{"d_expert": 64, "init_std_router": 0.015, "lr_router": 0.000491, "vocab_size": 16384, "dataset": "wikipedia_en"}
Below are experts of layer 4 (counted from 0) of a mixture-of-experts language model. Rows are named router (the router's row for the expert), up (a neuron's input weights, with its number) and show model dimensions 0-191. Each number is 500 + 25 x the weight over its row's rms, rounded and kept within 0 to 999. Numbers have three digits each.
After each expert's rows: a language model's description of what the expert responds to. This comes from a sample of Wikipedia text that the model never trained on.

# expert 23
router:521529522482524511458471524473484481498534550500546496546534520472494508512524513462495535510508505540543475479510529513536584499502472486469538480489546519505501474525492523480475508489493464473488500529476480528503462503462506517495455541509535533481509520512434528527507509521469533480504512481488508540501533530516486493454450515550480494474499522484504498541534485522519512497527505499535473523502517497473516473544520500489481521493520514487507464523530470508498458487481485528500535492532514527493530500512475495513521521456489487515548495497537499523524461481504471480
up0:541505539466512488499490527503514504512479521479488543475484479524473473505500468522505516509491481491534508515491478525554476528472514541507484479509551515528521502502502504467494518521480471471437538496538458505505468501527506519488476501433497537466510485547494493498514507507482476512513494464494468537503508500471473491470508512484479470509494515490517464473504482523524507531483477524553474496526518502488508474554510479533508474528504494575445521486501509485492455484545499496466552467513483496472493488524511542544534481440468487476517504477528517501525506449494505524
It responds to: Verb stems and mid-word pieces after "to", "was" or "be" that take -ed or -ing next, such as refer, continu, stop, turn.

# expert 16
router:477472510527488487524478531481557477539474524507474487517523489478546509475502535483503499503507495518528517479472481492462464500542499514506501485470536477442504531517516535497530482481518495513508440479494495531514487494469515485502486482507495526478496496529493545452512514423477559511479542494505503490523475504464475490525464494491494405459481473508522513534543503500531496460492483553494495478478506461509508521502531478515457513485483473493502457501483492497512532537520510477496471515496491500504471502496487522473513516539550523559526538505501479494478501499529496490
up0:562521540484504512511489508494528464527490506554458494473529506532484484479507482542484559504483544499541544524522493507525497504455517517536458462543502523532484511518498480476502477533497474489478540534505462504493501544511455506526498475459477508476471479514515506495509485496462465515484501482508499487523513483488512537497508516462467459509522518517498472490483495493480511497510461529530475503531488511507516523547536481507487508510503482533460489508510512473510480477553557487456535466511532514455499496502509483548517487445463485495522498471516508482528549457472495517
It responds to: First piece of a longer word right after the, a or an, such as Mag, circ, quant, exist, plus the word both.

# expert 29
router:491498468491510469527485525494470447497492527521510467496492462495480501516475529496453519463504479460516482521516515537485460505521472486495506498481463490501552521501492503528543504538470462493521467461514539504494450505489485478512520512538505487498532485504515499484524524480507506522501477495532519498513523508519491502578523489538488499529522512495457527509482505507539499521505493485528489511458481470478478506474526476494488462551484491494524444528535549522559483509523482477506581513433499520475497483471486483509486558513497495475481488482487521502457476509500514454
up5:467497550456477499492503458471478492517510554478529543474562534507470536514495480526525526493507493514521510512488530480541490538500519541490521487506502507495522499452509493525510500511476495460500477516487477508475494499470506483482474503447506470489468509501494533494522476493476501530543494468503506538510529477535519493522494535549520487561526522494520502523476499537446541522499490452537485477471488475539509525472516460468525502509501475498514485492495510488518540526498525525474501479477505533474487506457510555515505508512507495420450477521464473522491487496493523525
It responds to: Prepositions and articles inside noun phrases, such as of, for, with, the, on; also opening parenthesis before a capital, as in (T or (G.

# expert 35
router:519503521531484505537504556471489461528499528486437503502492501503495479499500497505498535493486519533453501501488488521527516487503486502500500481498532533518505505501520491505460503506482490515505503475488488548513444529504529508492537551543495527501462488513513510514468535540508496525492516496521484479519478531440484532539457464557482497483450471452519451519539486516521484493501498486476504541493519497456484469473553506505499512543527529474508475464496475488477543492463504476489536538469489527527520470494489520496488523517472473474547512530546507473478460468512478473
up0:533522539495527486509484505518541494522501513536453502432509519529496483499513487524467543509483525463500539523542485500508481538457504524550465503513524512550509507474483488489479443527490497507491539495503485476475495542491509496480497526453478479486490467505521461498517470516483479532476513489467523508498492490488489548492508489495499472541496514502490489500497523490484503503525470510553487500469516533482530505540527504501510521522489513544489470529488523449479489487523529516464552455503507491485525541509515499531507475444480473465530520442508445475529496445521517496
It responds to: Word starts in infobox fields and tables, such as Ac(quired), United, V(ocals), ra, ind, pract; also took, participated and blank cells.

# expert 10
router:480496505504525490522472520502499488519496505521483502496481464486507483495464542502498484473503512532526511503469473492503444506524478518485508516465516475464491516517517539492488474467496506470545467455475537482468507504474546499520508459537478508471510497550526501452518535453461542528480487535478531516485488465488512502491463462471453420509480468516544500498510500491526480522492468534481496472505524454483484515495500453481452505488508483486470523500522518525518504524479486473510463522519506467478514514462489504480505478524507540542509556516494507471469514548490527542
up0:524488526468474498504525480502502490484500478512457536448497530554461483488508468521491513525495492471524528533542509517522501515455536518533447496535499533560521489486501482493506505514484511520462553549543470502497491519513474484486503531457500489494471463511492466522507484525510451511493509477514490492532514514512508511497495498516497483503506510479476469500511527508508485505503491499551474525546470533500501506529508490509504471499480516561492496518510509455488478467522524513449563462497533512515520518529519514559485503460460464454487501500523483496551517433487507490
It responds to: Short word pieces inside names and words, often first syllables of personal names like Ram, Moh, Jim, plus stray table cells.

# expert 6
router:494510524498447522511501475510533527469489500487546509504450476481471471473513533549479506486486533490494520491521489516494474499482483509541484534466509494534507495521508472478516514481515501514442470491512530515484488473494485509542512524496488476485465489544521515450545442493560479499516494536499507474489529556493486474527478470501500511506509499491495503493530514520516508537468529557513484538505518457476527486472505520486501508469530475504559521521455479505481488490507518510412486548465493524456476499561494485484506493490512510528497509512459477512492474480535491507
up5:467512515500488502489493481520468507510522562470541506497463527494509496476484467539527540501482515478520496503517487468513503525466513494507506499506505504489535508453485488487473507491481529465470453535469470502492511491489510479493458533455519475476467509520484494526519457511505539464554494477495516548500503481512515504508493518516527509507562489496485539505468502553459548519488445484544454487500522477503537493521533447461531520506512475497516451497491512496499509497504529505493519458455515516505487466455512496494509511485487490436454490523466435504488500494521538494
It responds to: Mostly "of" and "in" after nouns like sieges or routes, plus middle pieces of foreign names (Kh, Gh, sch) and coordinate digits.

# expert 52
router:523458553519504537502463483461492469510512493547494512552496490481530451497509511457476487480523482485487482463541507496518487495511497493524532504503440518482505494494486529529481500504535506528509474517498558560501506519486528468485496481512538516531499471477482521493454506488527498499521489473503489514518512480532505447469508522480506526481549503486491500477486488481552467506498506471489509513528526445489492483483540488555492505507536512498497451487485472476492510465449518539525491528524495495494481500455510515491479557466541502533492533465481496440477520509522476535
up0:548478549486503467521514505502528507511477492524489529455529504525499463480508461526492534516491494482505561536504508505525487500478518516551448497517499527561489507470514484444517486505509506491444553519498443528470511525502480469499474495421484496498489450519536511505482492510478478512499488438490485514522483476520515509489525497477478478511491522511473439482483509484502516490515474519568492512543493512513506481534515493501492500504512484515452494533503530468483500485529501528466564482471512480480509515505534485528507476477483483468502520491523489483520512451487482509
It responds to: Prepositions, articles and linking words right after a comma or table pipe, such as in, a, as well, near, (the.

# expert 58
router:463517542507505485496528520477500506481552488485513480478508509528470496503486471559510455501497528512481485514497478505514506525494481465476479506523484508506531558464490515518490497503511463436525520484452543545499546471487480512515470483476544536457459479500514513475497519525492466505474525490520466498483498496479527514472534501467498538474497484450529528544527495495496533476510476525534507495504498519458530467485505520456495489495535515489450508486498486526512536526478494583501455517498478521510466500506451511478537483534512498524498508504538506505517480525532538516
up0:512486537468485505505514501487527465518489468525466506457524538532471487511497463542474526492485505478535501509531512498517487534475468541527449455554507508545542524464497466448488481503513493510500530524508480514468468494485503519498484509413479502479502487497515507512526505513473465498499481472504508504499525466500527527498502507486462474499547531502487447516478492490489482458499453520540474505497481491520521503555513484506521487523479490540464507519506536470493501471510489517462521502494491527482503481510500534530478521478468501439488528510497504463498524421475498525
It responds to: Number tokens and digit pieces in tables, statistics and measurements, such as 66, 37, 9 in 769, 1.4.

# expert 46
router:476500518519511489492520511517462483503507525468478457501500479474516510520485547486523507536451557505522478452477453502473488477531507519475473538456506495483517513486506520491515492528525522508479498463494515523448501488499471498505487467539486493509458474525563503501492511488529527480506511521506477478478516484461531476507503496460503485487462512473481539500516498489446481520534519526484514415468510497489460514536457495516470480532515499486474507482492537509501465573518525479483471501533496491479504508468483551546515499496508518510491525506490469545451502501521492458
up0:518488538498494484501497497530519485506493496529465522445504490568457490533502464544510540481469526495542519520511525504540475490464488534550440503537495519527504496461495491510509478534489514497480520513523494490486497499511494493502514525469457522485490466523500490487556475497478454497532493452488509486502496478482514530470489552485462456511507521525487466498484470482491487528443491490549476498525501500518522514523497468501511472520535500527484491536472522454509496489525524532476525498485519497475511516512477530518511487464499503454493525517508462447502539419513518489
It responds to: Endings and full forms of place or nationality names like Louisiana, Chicago, Carolina, Korean, Man-ila, Mesoamer-ican, plus hyphen list bullets.

# expert 57
router:482530532499469528526498523504525513528481450498483453501544493553472522502478476505505521461515527499519517523509516489507488491459499513498529489512508481510485439438517483525514524523479487508481524528513469474519533515513455509488485463481486492493522467507528474484494547495525476494504498492464505483519518477467510478511540513513498503497550531494508496481540503551466476480452520511506500479498491495458542480453508506519532519520488518464528553572493461512482500516547509509503493514544500512509511521497452516528505491440489517469513492504554519538529515464480466477
up0:551489553521499502507508520516528491512514472528479496467512481535492493497498479523504545491480514482533518539526505495513477519498514523533448483552523513529489508498492489495505447552480474483493516523520495487435521519513475515504469469445467493485477454531489513498527524509486449512515496443473497526519489488500524536466514540503462458528513540501500438461450532495494517479504459514535491512515485511471494481518516472518522479499488507533465510542473510453488519516536535498457545492470490508468509498514526509539510496459483500496527503520484489468524520459492501500
It responds to: Of or over after all, and extent words like entire, throughout, whole, different, nearly, describing how much or how far.

# expert 62
router:494522455506534494521477516549523453482522511454516471525478525463532521537482458495505503496468515533482520556520498529544502509443490510484499503477489514532501496544528499535542538500512518472475551497495476475504543486518505518470473501478512506527457473502503504501503497522478470487497462459505465483550517510491527471457553544489508483475476491508475468446507482550520475504487499498498497509512509484515500507494494528490493492471489500515487534451507512484482536529465519525538474472462506508505512528513519519541485533473513519526453530495488557476519484502451501498
up0:554479555472528509518512505562521488516496489540509516479503495539504522511484449541486537519477510470527534512509512546529483491463487539545461501521484520560500511510536494486507475526509501507492505521495472532488517510500487507503515481455473520484500498501533513488516505504494460517506496438487470514528502483493488536492539541484492465452521506515500451477526504518512487488525466497549483506516479513520522510533515460490528489504485496560454514515493531463513507486530511508452535459474519502471505512536506498537504495445476515488495523492512516464503519427474497510
It responds to: Sentence-opening The, This, It, These after a period, plus joining "and" and closing "5)," pieces in lists and tables.

# expert 53
router:490511498509493527481510488515504508506497557518509521511506507453520496523466532542469484454537471507486534482512487536471490481508494503498523520501522483499483529519516524495521487483529449541486477481464559461499467516506530454480510477514485506473522520523516475476471566494508485515464471528492499485442511509469489524510483453476472479490488462558511527465555511496495547515496479503506520478440541511483455512502487501464465471505491475512518492481491466531470477474497474488521484505549503494512511497509496519464523457491506538501483506473476513513483519474434523535
up0:523489534505542466503511526494520473489459511532480536466504488524517484460518486538458509511482477485520541540549481508511490487457526538544487494537524513538500531484481511452498471516508471516496535521524501483454494521520466493497520507422469510473489475511500487507479497523516460514489494462488508538549490500492461512495534512483476495507500516527479493472503539476503502507507470510540460498562510535533501507521513477505550491509501495536467506492492526486501471472502534501492524479509553511489482534534487539542506489484481502481501527489508505454500525426455487512
It responds to: Surnames and surname pieces after first names in lists, results and tables, such as Smith, Moore, Mc, Johans(son), Lew(is).

# expert 54
router:485489522446480527517499484545516504490507477512522579479481560498512507523494547519480479477474500494523510505459500527502478500489566509531533511493458491501495534421555488501507533522480528513479549496506517481498484480466504525531489497504489494480477536467447529515477500510488470530481507544539503465504511498556536475473507462541503514495494530510495506466480496528552501511498507514478522491482514524466489534505540506536503463491516490516501501467515522531489473477525504491461500492487485530526516541481503491491512530494482477469487499486476511473512517441544503498
up0:501472540473526492505496507512525507518472505537483522447488511542488475535489476543512527513528504502552500530529498503496483525472517540567450509539506503560514526436513506478501486544486504493485556500519479519477490515486501501478519502438506523472469455521512512493483495505487455494553490484520505510492485486509510506499506502476470474518500538498509460489480512502482500506517487514534492502508495524513503517520483485481527489502530490550446479521491533481489511499536501497455528487496517508493479512521502509560519494473516488493512529473497494485532540392476534517
It responds to: Subject pronouns at sentence start (he, they, it, she), agent "by" after passive verbs, and "include" before lists.

# expert 50
router:487480505527511524459517518450481542507562520464495510475541469513478487483499492494530479497512527492486490482499454477505472530503500544520495456473529493493519543497527514488476498497521484510523510491495501594501493492519481474513486494511476556463483511514500483480514494505500489532458521478475486515500518492525467551530519492441494497473471498511469500500581472461482514472507502502491498505499447477496483536522509472491507519477457462512477505478543479516539490491481471477473542526517461482536464468555509502507482481479528544530515505501470487531511514500501496512
up0:530497562465503482538530500491532484503485494537469521439507505532513478482503474496488549494475526498524513526509491526531493515487493532536436477517504487557511516456532513505462485535505496505507546538504468520479503515491495464502500517464463529482488490514513480484503479502482457494492513491517538491524525495471509517492517499489498482473503492509512454471501534472482506464517459489541499541532489549490486516548515497504506488515472507552486528517483545473520448496503506504478561497482504488478520493535516515540492480458473475488523505503508451492488552430489497522
It responds to: Capital-letter pieces and abbreviations, especially academic degrees (M.S., B.S., "graduated with a"), all-caps text fragments, and election ±% columns.

# expert 56
router:495561515511465508488486520510553488463502476470452488537517536509505491538475499478484518479528499496481467506577530483487489487487533514475516468511475479562487456479503493473515489525495502490524515497508494481529531502496531509493500505489464481465485462492512497515499493483501486538494471501494505465514506488538513469452528450496514513507504522445475474492557502491489513465467502499512494529491423497489507469499523482504479494511496538504518511522493486502460473489458521525540499502519509486478551524480473484494474500501585473523490504502514517493480475427459505512
up0:536517545497504502517527507509538509483485475537454538441488531526487493485470462515442538517475471500507501534525487527525469514461496550532467461554522527563507480502487507472480470548489466498506536528488499505459488507497502504519498508441491523475526470518498491496517470494479460508497503478480536494514492478501493513482529486517480473518532546499497466483488537490520507497519475513546479517502478497469514487501502455517496502487499493565485481520477521454493480493519524519459529473475518514516496485509484517539508484474475469463534472466512492467496512441514491527
It responds to: Past-tense verbs and participles after was/is/been, such as promoted, available, reduced, impacted, often followed by by, to, or in.

# expert 18
router:546486539500466492510521532525522460554510491497502509498502470496478466512541486510526535478478501503538525556474502536540509524487488480548493521526491544487529492485503468481497542510501502511474545499524482500493524515504491484533488511531490483492498462510490490515506521491492502476509472473495535483506463504487514496454468528519458452448479483475504481425507511528486466487512486489462485497549499530504496484451466533459537487485493494502519472485494536497498459505495478502456517508457507536549504486527538472502552519464473500506562499474541488498519495465501500481
up0:551477550513498516511508519476516500511500486529504530450509505555484491466497471529485542503489492508561512506518490517542488491457490513532466500523522531555528511498503507469492479523507504530493558536525463536485500528513472482530498488467468508491510471514518502506514486511471440531490499476495493501508507488496510526481479524493473469505511487501510463478489533489502539496478478494517478513535479529519471513509514496482535484493478528538469515543504509463470463490542509524443539468476486511498497524516498522536530461454479462478541517489522468475510539427470507523
It responds to: Articles, "to" and auxiliaries like was, been, is, plus hedging adverbs (very, slightly, sometimes), inside running prose sentences.